{
  "tie_word_embeddings": false,
  "weight_decay": 0.098,
  "train_tokens": 293900000
}
Below are experts of layer 5 (counted from 0) of a mixture-of-experts language model. Rows are named router (the router's row for the expert), gate (a neuron's input weights, with its number), up (a neuron's input weights, with its number), down (a neuron's output weights, with its number) and show model dimensions 0-63. Each number is 128 + 32 x the weight over its row's rms, rounded and kept within 0 to 255.
Before each expert's rows: "mostly gets" lists some tokens that are sent to it at least half of the time; "comes before" lists some tokens at least twice as common just after its tokens as in all text. This comes from a sample of Wikipedia text that the model never trained on. Tokens count by the router's weight.

# expert 35
mostly gets: "och", "tch", "y", "—", "ak", " reception"
comes before: "1", "2", "3", "4", "5", "6"
router [130  86 164 104 126 132 134 153 166 116 143  86 145 148 173 145 153 136 137 132 163 178 121 129 192 181 179 149 158 141 123 105 119 144 166 108 184 109 175 110 168 115 141 148 174 163 123 118  53 157 121  74 160 194 143 113 113 108 165 123 176  82 115 114]
gate0 [ 86 139 116 113 139 130 133 134 121 121 135 105 126 128 177 145 162 133 176  75 116  90 109 120 145 149 174 164 161 139 151 124 100 168 121 155 167 130 163 112 160 165 124 123 163 110 119 131 130 142 149 105 181 103 128  73 137  96 159 117 193 156 158 133]
up0 [135 107 197  93  99 157 103 157 132  64 115 179 156 162 109 129 138 168 142 138 149 176 141 155  90 120 126 125 134 139 123 109 141 122 140  78 128  96 132 104 122 147 166 136 113 154 124  90 127 133 168 129 118 151 181 118 112  47 124  86 140  60  74  90]
down0 [ 83 133 105 130  96 152 130 170 142 149  94 170 100 165 109 137 158 117 118  99 134  76 164 162 133 110 126 183 155 135 160  92 138 107 128  54  94 117 142 107 110  66 167 129 161 113 139  73 113 165 109 146 117  89 132 150 116 138 130  37 103 108  99 112]
gate1 [121 153 152  65 130 175 122 112 126 123  63 115 126 135 154 169 185 174 118  94 110 177 150 140 158 112 160 171 152 104 137  68 118 158 189 107 117  69 130 100  99 127 153 170 116 190 156 140  97 161 146 107 166 120 155 110 138  35 153 124 186  76 117  75]
up1 [161 197 107  71 158 175 180 110 114 126  49 100  95  92 129 134 145 154 104 141 108 142 161  98 157 144 132 107 119  71  92  91 148 147 184 148  85  86 100 144  65 133 107 121  84 140 127 178 125 148 107 100 125 109 142 134 174  94 120 171 163 107 153  95]
down1 [154 168 143  99 159 109 177 155 113 140 158 149 101 118 155 113 116 148 133 177 136 125 126  92 162 121 186 127  98 127 188 119 102 128 141 153 162 147 126 136  94 122 103 116  98 192 119 151 107 129  79 179  95 117 114 135 140 149 158   7 176 141 123 157]
gate2 [118  91 135  87 161 138  76 169 111  85  90 141  92 150 139 126 130 164 151 157 125 177  66 134 175  88 168 129 139 113 136 117 115 172 192  98 128 139 118 139 108 141 202 160 174 136 124  95 126 126 136  53 132 128 146 116 142 112 142 100 126  89 108 104]
up2 [156 117 150 138 165 126  91 123  49 130  84 160 128 137 110 107 114 102  59 202  71 159 115  93 163  76 143  99 126 102 131 170 142 123 164  85 110 167 119 192 148 141 166 180 133 146  72 140 106 100  78 113  94 135 215 154 153 163  83 119  92 127 122 140]
down2 [ 58 144 108 115 133 104 165 133 127 105 158  96 117 115  70 173 107 124 104 161  91 113 152  87 126 159 101 187 105 158 117 120 110 145 137 161 120 143  80 161 152  53 142 131 186 161  94 125 147 141  79 130 124 131 148  76 145  88 191 130 121  90 198 119]
gate3 [130 131 147  82 149 117 139 183 131 100 156 104 163 108 125 136 147 131 169 111 133 200  91 150 139 104 152 127 151  82 169  87 123 157 136  68 125  87 176 126 122 127 205 165 153 156 161 115  80 175 116 121 135 154 176 130 125  82 144  72 117  55 115  99]
up3 [164 120 109 125 185 126 177 143 143 125 182 132 124 101  87  94 122  97 124  97  90 179 112 112 123  98 154  84 152 107 177  92 156 104  90  62 135 105 160 140 115 141 195 164 144 107 154 135  78 197 112 127 123 152 174 179  89 121 113 132  86  89 140 150]
down3 [147  67 152 108 205  70 161 136  91 139 161 117 114 123 101 113 151 156  96 126 144  82 125 141 120 174 100 114 142 140 108 103 147 129 116  60 132 126 137 117  96  82 139 111 149 196 145 159  92 102 155 146 106 135 155 160  85 149 193  87 165 150 123 123]
gate4 [109 135 115 124 152 126 109  97 126  75 101 122 103  99 131 124 134 125 173 166 115 178  88 142 143 156 180 143 114 103  96 154 111 114 149 152 106 177 167 123 186  51 126 216 107 104  98 127 169 158  94  69 158 121 101 138 144  95 100  67 157  75  76  53]
up4 [156 124 159 124 105 163  97 141 119  53 100 143 119 150 116 119 123 119 190 121 140 152  91 141 116 161 139  76 146  96 111 145 115 136 106 210 124 142 110 148  89  90 146 131  86 155  97 134 155 169 155  74 133 186 155 175 185  62 130  69 165 103 143  72]
down4 [150 161 138 122 101  53 166 122  95 127 111 113 100 117 133 125 154 161 142 172 122 137 121  99 126 114 133 160  87 123 129 153  96 184  55 116 156 120 131 137  99 168  99 134 116 107 166 104 106 132  90 194 114 127  97 129 135  90 154 172 153 151 111 143]
gate5 [128 101 112 100 152 142 102 116  94 145 123 125  88  98 183 145 175 153 138 109 119 163 141 102 146 164 167  92 147  91 155 103 105 106 125  88 132  85 180 157 132 107  97 119 109 140 115 101 128 138 129 166 121 200 134 163 101 108 159 118 136 100 134  46]
up5 [ 84 166  67  83 182 132 142 138 131 168 162 164 134  91 193 130 162 101 124  87 100 134  79 111  89 135 179 129 120 135 184 101 134 134  95 175 127 114 201  80 125 179  43 178 112  87  78 133 140 120 136  72 156  83 111 117 206 141 149 153 130 151 110  70]
down5 [136 133 152 104 105 134  94 134 155 156 102  82 121 207 126 142 147 108  69 151 145 160 127 151  71 183 153 118 149 133 103 145 164 147 139 151 149  87 118  98  68 135  59 163 140 168 136 113 110 120 108 126 178 148 140  76 139 147 139  66 110 131 111 143]
gate6 [141 158  80  74 104 130 170 193 165  44 148  83 148 134 148 101 154 153 129 121 145 184 129  99 156  79 141 120 114  90 103 131 152 152 156 103 141 110 177  69 119 137 158 138 104 110 153 129 152 126 133  27 131 145  44 122  76  94 121 116 179  82  68 126]
up6 [141 156  91 103 182 116 168 157  91 121 153  54 174 107 146 100 144 131 122 136 125 164 114  92 186  89 155 120 139  87 115 150 200 103 136 147 149 115 145 128  77 169 104  81 101 106 172 113 123  99 110  22 128 140  76 121  84 150 130 145 191  62  83 180]
down6 [112 154 124 150 138 133 139  65  45 170 110  98 131 151 159  75 174 111  74 168 158 211  89 115  80 100  86 100 105 156 102 106 138  99 139 116  64 100  90 171 104 145  78 136 154 111 104  90 181  86 175 131 138 147 126 118 163 123 195 153 179 134 138 101]
gate7 [ 95  41 188 111 122 177 104 157 173 138 119 131 132 100 143 168 145 134 149 106 139 205  99 135 153  81 187 142 131 117 129 131 122 106 190  83 110  76 199 128 138 163 153 154 141 150 153  59 109 139 121 102 164 137 139 147 107 154 137 106 100  67  96 134]
up7 [153  55 151 152 110 152 152 175 155 155 105 102  85  70 125 123 113  85 121  73 105 134 125 123 153 111 152 104 185  92 139 156 163  93 209  53  86 145 163 149 120 112 177 150 117 102 145 116  79 159  93 163 114  96 158 180  81 197 135 140  60 135 135 180]
down7 [115 137  91 139 135  61 139 130 107 139  95 140 168 138 108 108 115 160 143 156  96 155  94 192 139 146 138 147 189 201 103 133 121 101 155  97 149 148 123 165  47 103 106 185 119 154 103 108 154 116  98 141 131 139 116  93  94  98 143 119 162 138 139 142]
gate8 [124 128 210  59 135 167 111 138 131  87 114 114 131 141 138 146 119 160 145  95 134 150  75 167 119 133 141 103 145  82 111  68  96 193 177 175 180  80 162  88 117 126 179 164 168 124 135 128  85 109 125 106 144 126 140 111 129  55 141 117 167 135 127  76]
up8 [ 99  84 101 142 122 146 113 191 169 103 160 152 181 136 128 137 189 111  94 132 135 146 129 133 137 116 139 133 121 156 180 174 122 119  56  85  91  56 162 127  80 168 204 116 116 136 158 133 131 118 159 135 169 182 153 126 127 180 109 102  93 119 153 122]
down8 [146 141 124  98  50 140  60 154 146  58 148 130 126 162 143 138 122  64 121 155 123 104 112 128 124 109 128 127  92 178 105 127 159  59 120 131  64 120 147 127  80 101 149 154 160 145 165 138 152 104 186 141 121 135 121 149 128 134 113 100 101 115 112 126]
gate9 [141 129  90 116 160 147 151 130  76 129 118 112 144 159 140 172 133 163 171  81 107 133 122 152 113 160  95 170 127 120 115 104 124  99 113 131 221  93 189  82 177 115 134 154 140 144 128  94  66 151 106 111 167 110  72  91 104 123 165 142 190  50 160 126]
up9 [102 158 141 120 143 163 103 110 156  75 146  93 138 176 129 112 147 171 128 207 159 164 121 119 103  51  79 130 114  95 189 103 119 179 141 161  52 150 134 104 156 177 151 110 164 114 113  92 163 115 125 127 149 127 172  89 163 130 131 142  63 195 138  89]
down9 [116 139 148 145 154 189 137 111 111 117  62 155  62 104 121 141 128 126  74 146 131 134 136 133 104 176 132  83 107  46 173 126 173 181 129 127  45 119  73 138 159 138  96 104 114 127 159 131 128 212 128 107  97 130 183 152 165 128 142 130  95 133  85 113]
gate10 [ 40  46 136 130 139 123 127 187 211 129  83 156 140 184 124 161 144 120 144 165 156 202 115 118 155 158 121 122  89 161 153 183 119  78 146 109 155 149 117 143  70 160 138 134 200  99 138  92 106  80 154  90 153 150 112  98  65 127 120 148 105  86 146 140]
up10 [157 180 108 116 131 186 113 121 101 139 178 182  97 116 155  96 155  74 129 127 128  68  89 156 130 109 143 158 149 149 135 106 102 170 144 124 126 119 108  73 159 120 132 146 148 153 122 134 147 159 144 158 145 136 194 160 173 187 192  59 125 165 103 102]
down10 [ 73 182 135  68  66  68  92 173 137  58  72 185  74  93 140 110 137 101 138 150  72 109 131 111 150 162 143 159 119 113 128 114 112 159 101  97 156  97  53 131 175  89 150 130 132 114 123 120 149 107 140 165  99 130 155 117  90 110  97  96 109 116 120  98]
gate11 [108 155 156  64 137 196 129 160  98 140 122  59 137 135 157 145 126 125 144 102 143 196  61 123 148 149 165 145 124 115 183  96  92 174 124 107 159 153 160 144 149 211 167 103 148 139 133  97  64 176 119  94 139 155 127 103 129 153 150  77 106  91 109  64]
up11 [105  50 114 180  93 130 120 118 182  61 112 203 161 138 178 135 200 165 134 120 136  96 167 165 100  90 107 146 159 178 122 142  94 133 139 148 113  87 165  91 133  73 131 148  83 141 130 127 146 134 172  86 164  96 165 128 120 120 121 151 146 105 146 144]
down11 [144 138 142 172 123 127 109 127 168 123 180 106 130 161 139 139 153  80 137  87 136 142  79 172 191  94 140 134 157 106 133 150  89  91  67 152 118 138 176 102 101 143 143 154 136  51 146 134 131 125 121 136  95 165 128 137 113 132 124 103 143 142 149 144]
gate12 [120 123 192  97 140 178 132 132 134 139  83 116 129 113 109 216 163 168 146 106 156 163 121 191 121 118 178 174 130 109 118  59 124 215 245 122 126 178 181 106 186 143  89 117 130 159 163  98 134 156 138 118 156 116 100 136 120 124 180 111 159 122 118 134]
up12 [153 127 179 117 145 143 146 117 141 145  61  80  95  95 108 145 112 136 121 154  97 119 124 137 150  85 177 106 107 104 100  91 163 169 231 125 104 196 122 139 149 136  90  99 142 123 125 153 134 182 107 186 118  87  85 128 137 113 140 167 105 132 143 160]
down12 [181 135 173 122 103 110 133  88  83 112 150  95 164  81  99 121 108 191 134 158  91 167 195 148 150  93 138  77 123 115 131 135  75 162 121 143 125 158 178 129 142  68 130 110  78 150  97 157 116 117 112 154 102 105 131 155 132 142 154 143 182 134 111 110]
gate13 [132  53 121  78 154 176 121 149 104 168  94 145 176 102 147 148 111 168 149 122 153 169 135 150 112 163 151 140 125 133  97 155 144 114 157 187 133  23 187 163 222 138 157 157 121 154 128  53 145 152 132 140 150 171 172 139 121 144 113 117 128 132 125 158]
up13 [145 109 143 128 103  86 120 199 155 125  64 106 106  93 160 135 107 113 176 104 135  86 183 176 150 134 114 152 180 138 109 127 148 107 174  97 172 120 156 143 158 141 164 113 126 155 168  92 110 172 120 173 129 159 172 166 182 146 121 143 144 111 156 174]
down13 [114 160 133 138  85 107 177 125 124 105 105 110 137 173 122 129 107 152 100 173 133 148 178 145 144 147 117  49 159 155 132 176 185  56 129 134 131 149 123 122  72  84 139 128 112 130  94 155 107 159 129 139  40 129 116 117 158 172 107 175 107 103  91 165]
gate14 [101 135 120  95 127 156 108  94 172 126  83 136 119 108 145 139 175 122 150 153 138 144 145 141 137  99  93 146  91 175 168  92  64 121 132 158 149 139 105 137 206 164  94 138 136 134 112  76 133 106 143 106 175 126 125 107 153  46 182 116  99 142 154  71]
up14 [125 168 111 116 141 135 155 116 157 166  65 103 127  83 122 110 107 109 125 168 121 118 172 117 122  69 134 149  83 167 134 120 102 138 138 174 102 193  97 123 179 176 116 117 120 111  94 142 152 127 118 118 155  57 115 129 155 132 149 144  77 152 168 130]
down14 [136 107 135  94  96 105 100 131  91 151 122 122 161 126 109 132  77 147 107 122 134 113 158 182 126 182 117 196  96 125 131 168 111 166  96 114  85 112 102 145 105 119 130  81 124 171 106  80 185 172 179  90 144  66 106 114 126  46 143 115 148 123 110 139]
gate15 [ 98  99 106  88 148 122 126 159 229 154 114  52  99  79 127 157 152 141 150  98 114 132 121 154 170 197 128 144 159 140 146  96  95 177 136  83 183 146 172 101 132 132 159 135 137  90 148 111  96 140 114 129 177 121 117 161  79 158 136 117 136 164 133 128]
up15 [158 136  80 157 151  64 149 154 180 191 141  54  96  68 131 117 109 112 133 108 119  99 135  95 155 169  90 108 139 134 145 139 148 128 119  92 134 180 127 104 135 136 126  92 112  75 155 164 105 132  68 120 133 137  92 156  99 183 115 152 150 202 192 183]
down15 [ 93 101 151 126  97  59 129  72  85 114 122 131 136  97 115 105  88 160  79 155 104 179 116 151 148 198 100  74 154 159 170 143 194 151 184 172 129 188 173 166  95 137 125 177 127 121  72 153  84 120 128 109  93 108 115 104 165 113 138 163 141 165  86 100]
gate16 [ 98 177 108 148 165  97 127 149 156 128 158 102 144 139 137 124 134  88 161 117 121 110 139 147 146 138 181 136 150 169  92  70 113 170 177 125 183 102 177 110 137 107 120 141 106 120 151 134 144 148 167  99 154 181 139 141 195 151 181 111 238 152  77 141]
up16 [112 155  99 144 190 124 168 127 117 176 206 115 160 118  97 138 148  92 102 108  99 135 101  76 142 140 173  87 147 123 109  71 131 131  92 183 182 152 111 126  81 155 128 120 173 124 185 178  88 184 117  65 133 155 100 147 187 148 178 130 210 105 124 142]
down16 [175 125 171 111 105 142 149 104 124 128 188 143  84 166  88 112 119 125 155 123 136  53  95 197 168 113  95 129 142 140  37  66 134 157 126 169 150 104 123 105  95 166  91 104 159 170 132 149 128 127 188 149 153 139 154  99 126 126 115  80 170 110  97 153]